config = dict(
    head_dim=64,
    attn_scale=0.125,
    lr_head=0.00758,
    final_lr_fraction=0.0,
    steps=3963,
)
Below are experts of layer 8 (counted from 0) of a mixture-of-experts language model. Rows are named router (the router's row for the expert), gate (a neuron's input weights, with its number), up (a neuron's input weights, with its number) and show model dimensions 128-191. Each number is 500 + 40 x the weight over its row's rms, rounded and kept within 0 to 999. Numbers have three digits each.
After each expert's rows: a language model's description of what the expert responds to; "gets" lists some tokens that make up at least twice as much of what it gets as of all text. This comes from a sample of Wikipedia text that the model never trained on. Tokens count by the router's weight.

# expert 4
router:583554432504553493513516494443499475527505504513522472548531556532500453437473512527427487538462468519514442479504537562508437531449527543488550472476573482475463442487493507568520504475499480
gate0:600494463550550511518480402521521526598557512510557508507466525525517466475410600508490504505490481478489454513553487520465479496454589499484459448475494588527519516495515498523466478526437439
up0:535519547519495503508478440546517439429508535498526490556421467494552526469553510465505529517548435493452548472537531467464532537536433593499493533436532536430539557536525447481510503600436476
gate1:508507527464471469490517498539490436518524540525552492476444451472528452480417485516525495505536522516508513504547514479566494578466509529522513524507488472513513492489499534504424557518424456
up1:557441491485492476528502473571539526491542565470456492489463507473498452495392513504504452533500520484458504542405485533463521523498512519507546580499512610537455502554490457539448432488480465
gate2:480563518456473499426539457479522501523492512463408552479525499504534456465452486570561530483473528506466558453519459537555463508577481549532516534522495515463535516517483466466483514409518525
up2:494547549474508474457461468472559445505506523505547554550571467486456498490494514508523565556439484551516544493509465528514464480513456524530460587474576543507433477486534513490561532459519547
gate3:531506489484475511489574510537477513514512558514528479504390518573608534465494411508461511474470482499487489433520520558493446506432565488582505506540510435431496383490447502490447453505470522
up3:421495481419466490498528491450463484526505535507461545442437450464524467537529544451484523573545588510512438532538471512502517469482521484568555524497454547497544519486450516568496458483428492
gate4:498549520470476483457451512511474431575566544534507446511556539533568541459425554491506506488522517452544551498504486540564508451474491518467528543497532467535510499499496458463479505550505486
up4:492524413526517481480495549498515530517431517479500568492477511464526465490467559553475531508454450567501461445591509558404505451478523507572483490458517468460523531449503537510468509466532477
gate5:469451482460499483461517586523437569420494466473471510413529445450569481504536487574478486467470501541477526538464552529470468514522599510503481458574536510442474484567522370501464561455511511
up5:474474544565549447455439470466514510491512439457467503516494513458508474518488463519483469500557495545507545421529453513408529455485541484530524479531537484496454439492468568470505473515439515
gate6:497459507514476439467469476511478484561503533543507493499510481464520413519481621472459444462496526515512578497547563505541498529514499512514543501450533573469539458567526504423566501516492482
up6:474586512486497456442462512484486473466498557460500517500471522515553440524535505475498492526466457519467460546481591493547541487494508456498494517584483537506587453526475551448575482534445428
gate7:522535492468505524525533510584502480456514469565553514514514493443456465529486520484558467523442520593486531531463463489570448531490544475495492554466456551551484477505500475583509452540507485
up7:487508517498538543434506490488440459530548491508471485507477519471503622487522509537549551539602513520491479592419530486507501523515498512510542510554484464535527546467502503520480449491402466
gate8:483479561526478542488549474497470457516524524474484462510480484615474613502511579544448504505623466497445480497518506523493502504500485524521501493483552486533438487522490526599386562539416531
up8:492461493515549541486491510508578478454454479561542512483513536549591448480451452501501516437519538489553485494524503482435548480503470533517477490515486481439511542402551555578504470509477619
gate9:507473577434463523405428482510502526522483539484546512524572496529504498463511497529543451544563505467473469457470520422494474500464494550526463491445479539530546485529491517502444566466485558
up9:486531512461431483420459558482495500594524502448519524590505478454454484463538527501549557518453520417506501479562480505509438462483558544519543538534556421385546502541550588491544465554522507
gate10:489438509588444533582469489427508546539473448463501479530518502512492557513561476523472489428551495552466509508443490491530539456470487546436545526427498486494435439477504444474490526474475500
up10:471450486460513534475477459497519468546444496505457493520543527498545530440542543476455531546437494440475536524507521489473536518532550407533494538476505506441470454510497508500549540515445546
Second-letter pieces after a capital initial in surnames and places, like the n in Bernstein or Vernon, and starts like Bro, Mc, Bri.
gets: "n", "in", "y", "an", "re", "ur"

# expert 1
router:551445530506512509453514434518537513565551609483503465501491434432486458522470497527494461473445531479478480436467534482466463476461467561526483574488457481463582475552511490519518569467489483
gate0:463508454479507535446566514454519543582498517493427458470476512441509535425490424480488557440509475508507538567544476441441536536500557547537535515491505468476511535466473480514453507523479568
up0:526554455512516561516533490495492503499455501474579531485524478541503527537474437481475499492535509422552502544576579475520460467499547501421479495481476529417464495500471496535563454463458499
gate1:522562507470453547497510499454484545534492523502550496491487489459502476502528560522529544473532485428452455492447536541506517577514450434508517484520483554553504426440381451496511509481500487
up1:475506534534557514490544505440479475477504515552510492498485577506508536491468528494481519523486495428515450567465424486492466496436517479452567486425470467480541527442508541480492511552430483
gate2:447422427538496541511434518497496415541459486437505462487502571508518514513535569532545590503527511536437508522530578475511501514490463490424550431435429538413524466503521503491496493435423488
up2:492473491540432510550559457506504487449537496472498478532499498587474444397518467476543456481474549511456494471480419368557540554482502477466491515484535500514511533500476474525445583483422500
gate3:528492503550465455473496440479524489507594520434569531606557506488499505457479484537534515533501531524470513440502497414391495464485504557477555392476470409475484473490510513468471521484509490
up3:570525440499379493489453485544538418508438576481476558559530503478518478521469478502559534490489434512540547539543489467503489448457429424488499524517514476464455454518537449489475498521563471
gate4:481465525472453596524532518533527515556446472497510538456482562488441517522512532495464527416531460505535555524538505462522481527492490478462557516468534524457482519538505540495533527544528498
up4:539458513491462514519552490494575512501561550476423469454540542436539580466546514540422425414542425511477480478534504472467557460428496499481506525511450462518520545504468479498506475502487502
gate5:475444478519461512447446466539526511539465526465499488512493496486518410527483509492546549495558523509486476500542482438446500468521490493439524529498442493518515522421427501513531475529483485
up5:474492457466508519491517408456565474492516504481443410498484526462454606468504558539452439535538507449456524511546491457547462478507503514509462490456534417510527496464527510444547514507502524
gate6:539462497488497480517437507539474528587472490528446566448498486532553535529486589487636486444555496483534515496449464526416481495507453515526534532479452420507491488519501567529483464509501470
up6:490516551532509527517540444461465482461577438561467441461449429502485560497519538486532531471461508458455550518511554454532418506442462540522422540454489448459496480435509612472577526574467427
gate7:497442536493386555519569482450531525474477552517507470540446434460547525485452494482501433538461486472536476511452535461554512528550497524501536472546495502509552479533512491527452584524532466
up7:505480461486472524477524528582520470578489483515496440467496546476496450471510579530553474554472471493457412510496444491526515506500544537554544461531496469502512511494440457494476490487512451
gate8:497401484501485494557490546523526474471470508476464519532578464478510530495487472553466517508446512483518507479511490554473495470524565471458580521520385483542501505490509473497507486459568466
up8:515587447584531529529540565452444515453446461451573500548510473520419495493565473456441509512444491498530501511474431462539485462560517516461529442451535499512434497529524588525446579547457575
gate9:485551522506447423503504572472542508550467582537514495490596419518568430432513509550403515485477472550620505470499528583475453401563509553501492571499492525513492503512480513560447496471575489
up9:509465567486516502502490486520513547555551516529480544497540500458495491416535517526500569509498469447625484407482508533511531478531515452503524510499483500487528572504520522509466476472522472
gate10:542543493489430463535493543501492539483444503526531445504482446527525487511499501463475466452502496539512468497457556491438531533449520479522470500429463491546511452393415533569497596495441567
up10:512462447538485447560466477530498427571433490514498442530483489463534437468502562513496574512489480567515504557430492494443553483460564495511549530562524506476466518507447568523574489471493519
Apostrophe-s in It's and Men's, quotation marks, and words like You, have, did in song titles, plus name-initial pieces in sports tables.
gets: " |", ".", " the", " a", " \"", ":"

# expert 6
router:545531496486463483491520523525514428536539508512554511438488471512495489509422537523508521442468493502560470473509450464404511518492455490523516572497531441449470494472462483559503526490496483
gate0:444458491521474516462515484423547480463581475438534612519412483521438575490531504529486492566499510496452562440442553520506426513467451510536481498572493406457530470553434506480508512563508569
up0:532547446556437539463546550524455413612532522495566519548498531583532532519537577468499535478525554423539497508530484536511487478456504439450479463490453556471495560469517511442520520507546481
gate1:459557487457504464494565490489500525516442465518472527438526533520522546489490551501465484464464524555543537509437485487513549493345599511511544508525498502521488509375434518540414517483510462
up1:453485545496551470435404501498510488475465510432494544571489440456480485483469559469508519484497486518488590567525536566508484523427513491516547499496551446497563549496390527512573476548526489
gate2:555504537479475484472467493471593495455459517500455449524442547405516511524530471548468472548527503502508545500442556503502527460405487461524565426559433469498419496471531461543491491481442482
up2:550475520426530475611463543537473578509466543456547506507504408501513530493504483432458500558464462495451472503508449471510482515466509523502483553458567530470479511492475546556508568501492440
gate3:449480522516526494498497528412510541515555492392479512438558528550450478552515530564468526470456462444494538434519472454498469433550464489495496408491512430530474479487487489534504563447485546
up3:535373569505495400584421513554496485520468505470499520533501502470473560444514506485549497487491598544493506543512448475534476530553437547482567559450508499576474509545531520507528510569590455
gate4:451558444498444483490531469544506511540509551505485458480486500523488510520515473466535480535550511512499524569484476478447558440451505522483566540506403452512397541498427520561501498472520468
up4:443528396494503422485485447508508536443393467527514491529516500500462497558554490509513515492547522497507544510471538538484588426567481497534500523485493470447358553420405531501475427487513426
gate5:524418507495551478396476488540479523477590482473452423508432537475432542517515495557485565541451507471542502536518519541511437484440493536469484552507550512557492544498427405468553498509451467
up5:487551427537513543453610470516410524586531490495495534462541458508484555510500473555523553517550458549565513423487521524463514491543531519529501466429471512432459603527462525434453518488533441
gate6:539444479486490533540545466484477459459484574499510515471429516493527511534472563525459461517484471486397499474411549574509463426474586498549464515569473505506525473470500567488521490496524454
up6:497492493507512500452546352481511539564467513498469416555461464567492434535516516439476446458536544596440536506542393478501457505514516476483517506456530471457561518553403477486544469561591537
gate7:496540591448462475507462428510499482512485536487562478534494469495487536498472574470445543498475520551446471465474500574621412543411472503499541484571470472502532477481554561446522488525442471
up7:525529502527518525489469533484537518477543475491443469481467488485453540566480561480546487540463524485532504546505526520501414481509571462531524482396457558530505551492485477521491528467525605
gate8:513503454515532487492482503513541480505538520504490516516433478533533572551523517488508508538484543545486519463511493514505495500548462495551517481479527402570450406468466526603446465434520478
up8:582463515495368476526469517537572499484488524520585538504493478525480583474522538488514544450533463459516476497416464515484524544528471514485637534501484564436527553537540507382494514513509466
gate9:488516481492521423494561486480452592481481501550482491457436492498495489463490465515503542471539477510467539461476545528572544518471465536549459523519512427617549506517456514497481476460428510
up9:460488455502473469555512461505483453517451505492502490404504570502527535531462473480481540536472536437501525425489463449498532485446455543537457574491478423496566487477484533540520511462559578
gate10:530458518458498408510508504568499500484480476538525552466520531482492514496463448429550533502433546554507500520533510578478468506498547426491531502545468521493550486451420498468511474510490445
up10:512494568498569533501490513442466439442554503510471421507442480529441450528562472519433540516564477445553536508529499447525462498529488518536443436492473460576513526501542517464479467505510450
Hyphens beginning infobox or list lines after a line break, such as - Sport or - Kingdom, and title words like Royal, Grand, President.
gets: "-", "\n", " co", " the", " to", " for"

# expert 7
router:540564500524557547430558523514534435512461571537485531468454556577521506562446521508501504533430534526463483469477488514435570427465415490523513458488441534467468473523520489550521576515558488
gate0:508404478530505556417493486508509469487469529511524472560413502522564468480500535514503461520543556517437417464523539602498506414607547498541519556465527427449536557512498593528445487570438485
up0:513544476497509473457426458561577511533486532591520474499528510523456549564504473388520532499478522519493446495530464509471484549484482438489487490512571464496465580501533500484525504521447502
gate1:446474457526481467460503527510444501493539468534541545461483564488488478511477447469492552407440574443464493477502486601497485528514585507484487462472502536503519463407473482447507486450538543
up1:561537538468518477505523462446585428478525457422570526458478432501529485501469482536466444515457452559543449517584457516496465469567490535516491533463540448521506438526505569452540499490493482
gate2:465475512553528572481472519477555509519509462504498419489466460465494466440495585495531419485558455573563571501500466483539489560465423517517501512500564495424487532463484494437465530540494443
up2:568539467454561504462549459490543480477548526509503540582489449544439472555548494496504518537510461489550518583564481543457480497529513473555555522447484521535425440477523570526481435572520494
gate3:522502491505401496490494492509560533438474576527539486491489515523588512549469503449544485470496474507537541507528424450489536556487501494534472461553507479439535530494461483481373524550545470
up3:494472549524533494606484527499537444380469440527506513489551557481587495421508521507444506534535427532480504483507547493475517521505539498442508445582524477502536544541516493586443463516435514
gate4:542605563486561493482505528562485539525489496509482486469546559498479587546437483436495501496517493497568469490428576546579479493432621553568514480473488524450534463493522509530538460502533491
up4:546520469539492501495441469536490562519502539508457494441467503559505539544494515537505529534498555494491434433575524490428576518483487464463534538518512519596516453422396472459491495546546478
gate5:554481507498515453558544546478516616511500569496476443432461551449530511542429553512428472564485446497461503479428473472566510487495543538522532529494486507481528482486494518534459510417476502
up5:456523506550392563481477519472499585554503510516487542554579452477473574539542549528413511488458481547500477537449490464484481462498529443543442427461549560506486456439485482460443514442581526
gate6:464506466554491509531460488554491521473514441520515511441537458491460515470596478510547419440537566496480476492503568531387495506507535485522468551545496550515498461530534499506518523534509503
up6:498471527448504446477517514463453477523455425497524507550567550465473599552457522489471532530532449454498505569493613482552459505542548490483504514452493541520518508512511481474513508451388521
gate7:481476507455460514552473477408545479511506530512551555472557497499475470508480470498527497469479505509468557473518486478418473462511483511544543534445477520494503464460507462467576477535535465
up7:585528523504524581534495474481491517502479463472468541515531463515468483495508483473430482477462504529488473434483504497453486551451611529453484504516494491495471370447503514458511578511511475
gate8:422477538543521460489455487446504480540590481468518507455552503498514482430522486509494512464535466552524444454519552542459539449517428514576546446454546540498559501510512535549460517537465481
up8:537541518463536521396511548530491560538520516497490495485472557533496566445484487527535523473436515432476497453537469575461536521527526576573473440490437448462470494415459459504493484462424543
gate9:425533459485467523503529410480536467506498470402447588507517566486525417490519515515471497490381580511477525522537561505430532514501536388535578466475493566511515490562461487475515474509514492
up9:540520461520464502458497521532522511551512526544493540535575479499503556500456491459563481567582564470587502466471522564501543478483459476491484525560501552491440490505499496524643444522507524
gate10:535525384488526498504513436520519503472525508580476500541527549444473469503420528513526511469490507522577475515527560521554496593519440433513506491521492494478548455547480456462610475562461522
up10:534498467433442477439547523563542477517520496481448505507505568486517474524506583484524498493465538457502505534556497495468481486491507464583519500461475475541468575507460473541500527555647497
Short consonant clusters and second pieces inside ordinary words and names, like ck in sucker, sh in Susheela, gr, tr, Wal.
gets: "al", "d", "ul", "ck", " g", "sh"

# expert 2
router:434566498518451535496531528463456404515421520521480469451545531445503496438406503499532467417424507500470545457517522464454449505483444523525484499499506431439509494458459508481564492503483508
gate0:517465513475492498404457464552492447474521554549533517529488521461465465527514426541458527570508472554442499417499556467429521520474512489516510528471526526480481547487466503445538533499542509
up0:512422516487478534511468477425545435486492489496525496476493508557460500478483548531480548470496509482452517574516496491486482418458489536480509546481521530495488508409531404466507533481510453
gate1:509447405474485520453489514514536486510504515513511534472472542523534459547489509456498494472502505454498546485495503458471505496488464488471456448507525450444503517473408497465512454556518521
up1:525526515420520464538464534471470536537509519493521512513506461514504487505502434481518484497588477567513530523505557524508445459476471457544530585458582513474494446461494591455482514567489493
gate2:507472514503478525517511523523513559425596498504475448464519490484474434453472548507495495493452438472484562567584521520451533558412440495517481501512465471539520499539534474533527444459505528
up2:559517446480497444570562416491586460489534458518467507480517450495530466432478534534441491574490508500506504501557516553470495572436542501493541464508528548517484415535506540525513540527478516
gate3:554555506500479504436515523452509455507449475456516589514490546521506509500504537410494467460523579490445505450419508415461391518498562519468406490518476498444533476488497494435475587527528512
up3:507486563441498578453572477405454489484487516477473447534466485486493520519477500510446497445415517436467448515516500512483477528508527502454472591479526438519524509489501516521526510452561515
gate4:471537500503489449516475586515430522518470531565516567553463508491477494464520514521479563458517466497426505542502466480461495554546497452539549499550486506439498503452468516569483564510520495
up4:533550517473581505525572525557519501554516512485448563527510535508491573423467515488566514495608524450520526549508596507481394518476479452538483490499540449528512484511523539526503489545578497
gate5:506491485475464486455510431555468542535528578522553582511531525460489396502449467504545538519451480538470486545481490475492506468495491568441501484561456480511532472474374521486538558487485494
up5:495482454510527421577524521497563562480484462560514442498504522633473537520497494517472559486515464510544464534497528512385538495518495466578518498520609447531493516435511494496466509479477527
gate6:445492537509500449529508448538479493584549528451501547448510545533555499435488496507475494483592456470472511464454498494511502466443455535508560518468478458453477428458500438543398539436419501
up6:461576502497479510433494512466496489468505526555550518472510508517520513489473528466535446535451527541518507514568471562485498485470516500383437524564447469544493484542545557466557431524471502
gate7:501529496403466576512491596498530531526492517547487434464507536509527544498474502572454509544493486523529486454431610527519518485517505466427471490553461487528515476468481411516505548498492479
up7:501457483531422474511573438502515515472567510548494468518477591478570496451510492442540380495533544470489489463527445474483586483544465479522558502536561468550429561520536502467515476483468533
gate8:496407513487480439477503569431500432490506520534547507534570496479453464472509422555504507452460518460475478508442455469459522510461518485478509502491408517517539506390469549452532475470533508
up8:555539437498481477515422386600484496517412500456478489511546510507495464468450509501517508570460475503456502483448460508405512439581495510452509486550502528502446517478453386547534547443516495
gate9:462456521433518536491559515513545518449402505594510488441430553488474516443422512476547473552515508478545448529534539518476487510545444478507461475561580514579478454489550499431497518502517475
up9:478431536485498523542529496431552541552486546536505442531478575504483483439535551470509487550505485568473434531514533531503524526472497467450524434467567499525521583587531501475530554475525483
gate10:501503529484461519506547368546480566572439559480506447465484489539488520480511506455499486491420434532452471450505438530576587526585512518465482543505541481489402452455494497470513524519503498
up10:545423492540479423468502453561476523495506525522505500443476486509523508490550484503522545538507526509493523507470457509540509529463564476468533478565511410514474543443453534457457499523560466
First names like Robert, Michael, James, pieces inside foreign surnames (Gutiérrez, Banér), and century digits 19, 18 in birth dates.
gets: " 19", "r", "it", " 18", "ist", "i"

# expert 11
router:458476487561538448466511528518472519491515523508491431398473502519585539492460508510567537405499505513537446513533573560449538517535447548521473490512478536497479481495443517521420502521524482
gate0:591481433460535499518484439523488566526544568536453471487484485495484465545556536515464559520457444519435534455526451515466467490548455546459543499526579430515490455495478479462513579540520510
up0:493591437582490513502523469545541517507601496457507518572525463562514517494494457512534530455545493551501487445475433482476500535484483446482526515495511528524500530498518494509450449556456545
gate1:508489479543512519446480460474467451435545508452480507504462538482525514474535475474426504518573427464411453531544564529526463509500551475518514517435510464488567512453423482541494485484545458
up1:473536502476511524489559475470530517437506458534445492431458550540561499450529498513487522410518486571421511440468599495533498493493489529500558539536502481507513554482431457473505493492537573
gate2:443466493568459501531493479456542491518464465531455457430487476517522518487517591504529545530543479496532590562539432459437448534531479514540496547434431464500466479519483457424511566502500458
up2:462548535514511507451489547480441411457411465519513579489527437546592551470515489475492479487485503486509510518473480557479483535444523450498424464480482493537539481563492465503499524521490444
gate3:510482520446498456516480498440494479511508478532451630574500513515570461502506459532503464465495530531501476515495428471471489528562520531487542471479524536439476580478460448524456474400518483
up3:460489511457481514464525580547467502511461483554459486497515426577464506520547431454483481523481556436516465485422526516507419501494548507570520453517398457427531445436469484519510438539487485
gate4:537545466554573517499497411513497505434493460532523479442548568492519507543493523535490451462469539550559446521499475552518458518528553579543468519554453554515458460399493519454457493477499544
up4:524504616447488525495517490482542494432506457473512540437532443459485474520510474442537455492486496463599541456500496505539589519451510485463507535515547471493528496600595441424595501479509558
gate5:589538470533571469475476546498472550512476507558496550508510549521461493496499569577524451452463504493509500536435503486432518550437570511551464518521482518534433490559515498552525527510500522
up5:542510564528488506399421552529471489494498450490534515506472476530467431480482441458489515458441480528546466493476474517502481466512459488567520456458506473432455475492488475461479490525444466
gate6:481544504436502602480510526465513529531509535504473452482542503483483520574497509514491510489504583507447517472541539497531489479486501554543470530489484508489530501483490482492536518537505500
up6:560506490511490494486460533525467519502526502519548471463436617481477500539525563510469526542517478489467425504486493486558492465490477538423524412528563495503482486513552546484556513439470532
gate7:572464500584539499487517546445493513528581486498501492505573574481472489520458479484505508446483495526507585461527532521533483458445446481480540489469511463520492431513485475525512503456482519
up7:490531506503533528477490455470518544506463485464474489461475598543525567523487484519468442441490568547554489561457424508383482472443542451487456504516478578479527518461502543476482518467617507
gate8:423458492529495508445505451531493464554528508427484515447410500447484524453410517468513503492491528502435594477466473498514468477463525491515497452483494438535502527421454445547469481446460493
up8:534469565542483536440499509532499419472559533514483493546474456456484479504433489438480529494490476535481512542477505523407526464588516497468453524558523461440541530496506500394490558564479484
gate9:491435476436556517441496476525519450535529480566496462478489463480466497459508547519496512443531477418513530450454452503469490438534478454518468448373476501554514477430476493469544518539445463
up9:592511561496518537472517534408581513548536463545512418421490511471504510524554634426506483510410573505478489452491447502447526451459481433525458567456483435572522460469456487478510507508446490
gate10:432457506525489508516511438511523484460481525527410469468515488446444561502511469513489498447493431415424532478468531520513517496571498525507572527483411505473582492479388483428515530535501505
up10:520486486505516428481603530556425465480460529557485400527501412455483495486482463515544461552506474480484507518532524526452502492449474482479458581570534501536530506516495495509490513529486454
Inner syllables like er in clergy or clerk, ic, sp, car, plan, plus blank table cells and numbers in statistics.
gets: "er", " ", "ic", "op", "p", " sp"

# expert 0
router:482549488533593535412438438507474487468518535535512519508516447498556517471477500490471421491486437492489481494512484550489519454477490605503494587524527476490520446518465455559518484521444491
gate0:534507539458445496493467509506526479488535531532441462545522513524542518517445523479510439563376499509443475504401480490533468542488529504525560423488471493464463557524474498511453468451439479
up0:507539556536510545576496462492536490425566543463459458505441520487438480500499509435454513515491456486449516483525537484509434549514478499497452469465513532466547481564536527534599543503512511
gate1:567478530532447383447515479512501438461537507436507525511482504537482503531496496446514460517466459552554513516471484565485458500550523549510542500605508517474462493554454451548527480486629507
up1:474477470518521526524494528489502510458523492488456534446546484559481463525503545467574502519518489476455519466550566518517517553523479502533550519508499525475504438407475512523583608482478486
gate2:468485498525573584525524522476495496483475499534458471492450501519515542521477451570511516500499500520531412538456449565489513501518542527456516428501439514497474472497495506482459511476418536
up2:526522487507484589478509489389488532470524539546521466495455535453534597514526439519520552571476458488518512522459500580480535503455493599483458490613474487508485511501461522508486505461504477
gate3:573481554479457480524526450460435516535479585528436472498491561487486528517508530549496524510524528503523463524462526511459554472470521524480481566477495434500551521520543525471453498498561511
up3:497511485471490428473515500529473517490501512412510586462520490515502469476489524433494516416472474451511529492479472510520465473481538431490450503452438589498428440505496455492570455474460446
gate4:460527569574532577521476481511469565530532471548522445496499480470500548418469550446535439461516442479494517454494498474608556494511478473412544491540499451572510511453472486529545560518503515
up4:475536480537525420463492503527514509526472470584421499492570487480532533510563475456477469487497489501479566482580537555541457528561494586504541501545492541440554454467526448510456528448542479
gate5:483477471562518537534547449545525456463502508514541528506471399475463469538481461634549541427553510460536520461529430546500493443483485524539561438498467504425471468495524478451502511541430496
up5:476505541547520469487489452491530441543497524519467518475531456539519561464442508552479553489463512499558588441441549553511475504522510525549501455516456425492472484479578452488504484481545592
gate6:457431528482457525494501443475453541489487498572451510488456520522505489486447538549529434390517479564463481548437549455575508453456557545477428507484480519542470490483484481478476527466482439
up6:602418508417539468560475449476519469511408501539523500486487492511510490525474475521477541485557469558513535536474538411549556487414537515512421457486494529524533565494543524472543438509429558
gate7:521495611514527479477469566507465454573521493493496492474498548502420482498492542500493539496534491470514503564490555486459520496445454489481493496472452454514460465475471514507507504502513474
up7:553461477537468443485502522531464564531509527518469566453552475474462522552522511477474547514530426468527502548573569509515572454465506476459473455540521511500435501536468455511498474461519489
gate8:440514440519527504537489488431564471491561479429481564513539369571432478480494446474541445452523527545578439544520523570499460463531480512461526431544530487509518508494530503503512506492580533
up8:551439485546511503442449525510465513488512476447557442540500483509448511531530516540501518491523531471444518513484453459535439592524508520512599500458468498537562449489504531506530553537545502
gate9:438504510457584495484508466473477557576523502452447479429471533476391524529497478504477509480437520443544493531504538597471457506556561543512491520469437449415505505446479485524513524449486499
up9:449432509504488539483506490547509490492540483481496477430447511507485525472485531542504454470495541564487488481456578463465429495567539577467486565562434518444455515502524423543488601542416500
gate10:470480481464445506474534476465494523553439505453504441497463467499480495489446468448530484502480557530531587457592403490501511514498521515515493460481422454404450502438504448441502504510338498
up10:524507454523497534431505446494502557550557525541413518447539590468477461526468515589465588498558508488562505438559529450447583561552524501447447521482540488442500528470465531497520528545455479
Coordinating and linking words like and, or, but, than, plus semicolons and table pipes separating repeated values or list items.
gets: " and", "ly", " as", ",", " to", " that"

# expert 9
router:515511455487466499479530505451450429589508585564505529473514564435605462506520520461487500540467478531524538470521552535555484463426540554462523536485513464472482486486481487491509485354506405
gate0:528492544516481425509604487490517503432469473549518466497476574534433428520433501515454499459437528508511517501478548442461433423488458501543488445482560490426516496481501527444465492449508527
up0:472582479489540499547505557564503499509428525533464493463457539519594542486558481513569489523592514469516456512449504550486540514453469499449441528518464550526469504483462480564504463396507493
gate1:506466471518546516499504521532585465498490491555478474479494510522511469550452540546508469549445451547476498504431543479510517539494511433504467457491524460548465519521403528445483515440479482
up1:562496484532557480482504495545465514502519503477539501471419493498524586486488495486556425470545474574529405502488473546536502462496491480524532498514457471575483511492429573568501431448490511
gate2:571497512495451537515471499477494458538544531502513584564508454494561463438471538439488461543490463588436527547501458473515513452470521448445532573494486501587491529523524440504473434554474480
up2:535580530513477491448489393498405527468539511529534528534511489553487510431469397478462559473486516423532496464427513620462562541455505488506574482538443572491536501532514470453477542538495465
gate3:519444453487530478508485471455493457486539536520507500504467490598486544484447496609484501493489455514454483477579491477435455474467456567506543553557453446491512485564548528517449528508520515
up3:457511535519525483483475477539515513519562555506515504566473408580459465533493558493580490473487504494511584500568433460538493561601503517458534515507503474506514440477497465536485483492519445
gate4:531548540483470547461508443525514482512457616470507491525512520448494498558520527588513461460442548490471439522407504554492509544517511500510477533574452540446557460514485561460558595461488528
up4:503486542516537502487493479435513478499520542452527486544547483519469386464511438497543504462415538486486522499460502542497486564549541579527494515515439482482493393520519500520491509490501522
gate5:475519527506454503555497545468495499565492517533531482452525544511545461512507570539433491514451501486478455515525503475556421496548444476502505516555480522456487482400513530434501464434488445
up5:480506437512533398484513555513440444541423446551524516472506510499469390404456529476416480523465541460522478567410551482455517482585502495487514479480568511418518527423502525514443531477500523
gate6:501483493521533506558507436504566537507505486387562492489479564483497496406487499443530512502501496452458492499480546474492529593476580509493498486515515514528500475473445484573435500447519527
up6:495472481516521505476470507477523402426470484519438502498574515488503508532554471562456547471515495519528440506541521495543464501541416486505515514508510415382470517578487491469519521546461537
gate7:449550453519446527436475486524466550485572522467340500472477464526444529514469520519491496495556509471563522475559551506462490544504498519506489533496465471457412390517530460578529515476516394
up7:488489515516499502488406423505487467456556468386458450582444480463466513432512484549513508509563473522504494517557502494494458533518465536537477473583542443492495465526511464535499487468478546
gate8:480505483478491564527589495481514465523533550508344512470544469506538516503490531509435532494481440526490444533522500562515432482448483471543473509436538440471508507552538500476574604447534487
up8:532444454572494560531520509479491530514565464495509432472480490482459440496506447465448484503490492501549524457528524486466457474455496505556532517481542548542511548481536447544440489489550497
gate9:562514480524512508409542499479467491570506592505499548495424466498643521528506547478416468510502512448481487448527516510537467473455534518465463413512542465506433430457425498545540460508483458
up9:506475466527555422586482536478470503468547509487558491503508540480484489492509460507441486523500400529478506513422458496507494454546503514437500503538457528531539504487533536501521523543527518
gate10:464522496495467491430498495516478516533474469444488504491443546503483449464476450505447447554496511417473523547520425490449493581449541541457479483528514541513492502544489466544474489434458475
up10:552522557517530484509481510548518433455461516523481465438477455484470555543544535610496460489530487561572530462546518476545558484507474477519470511512516505475536495492535573503485466594505497
Past and progressive endings ed, ing on verbs like arrested, placed, coming, and verbs such as found, took, left, began.
gets: "ed", " re", "ing", " f", "d", " b"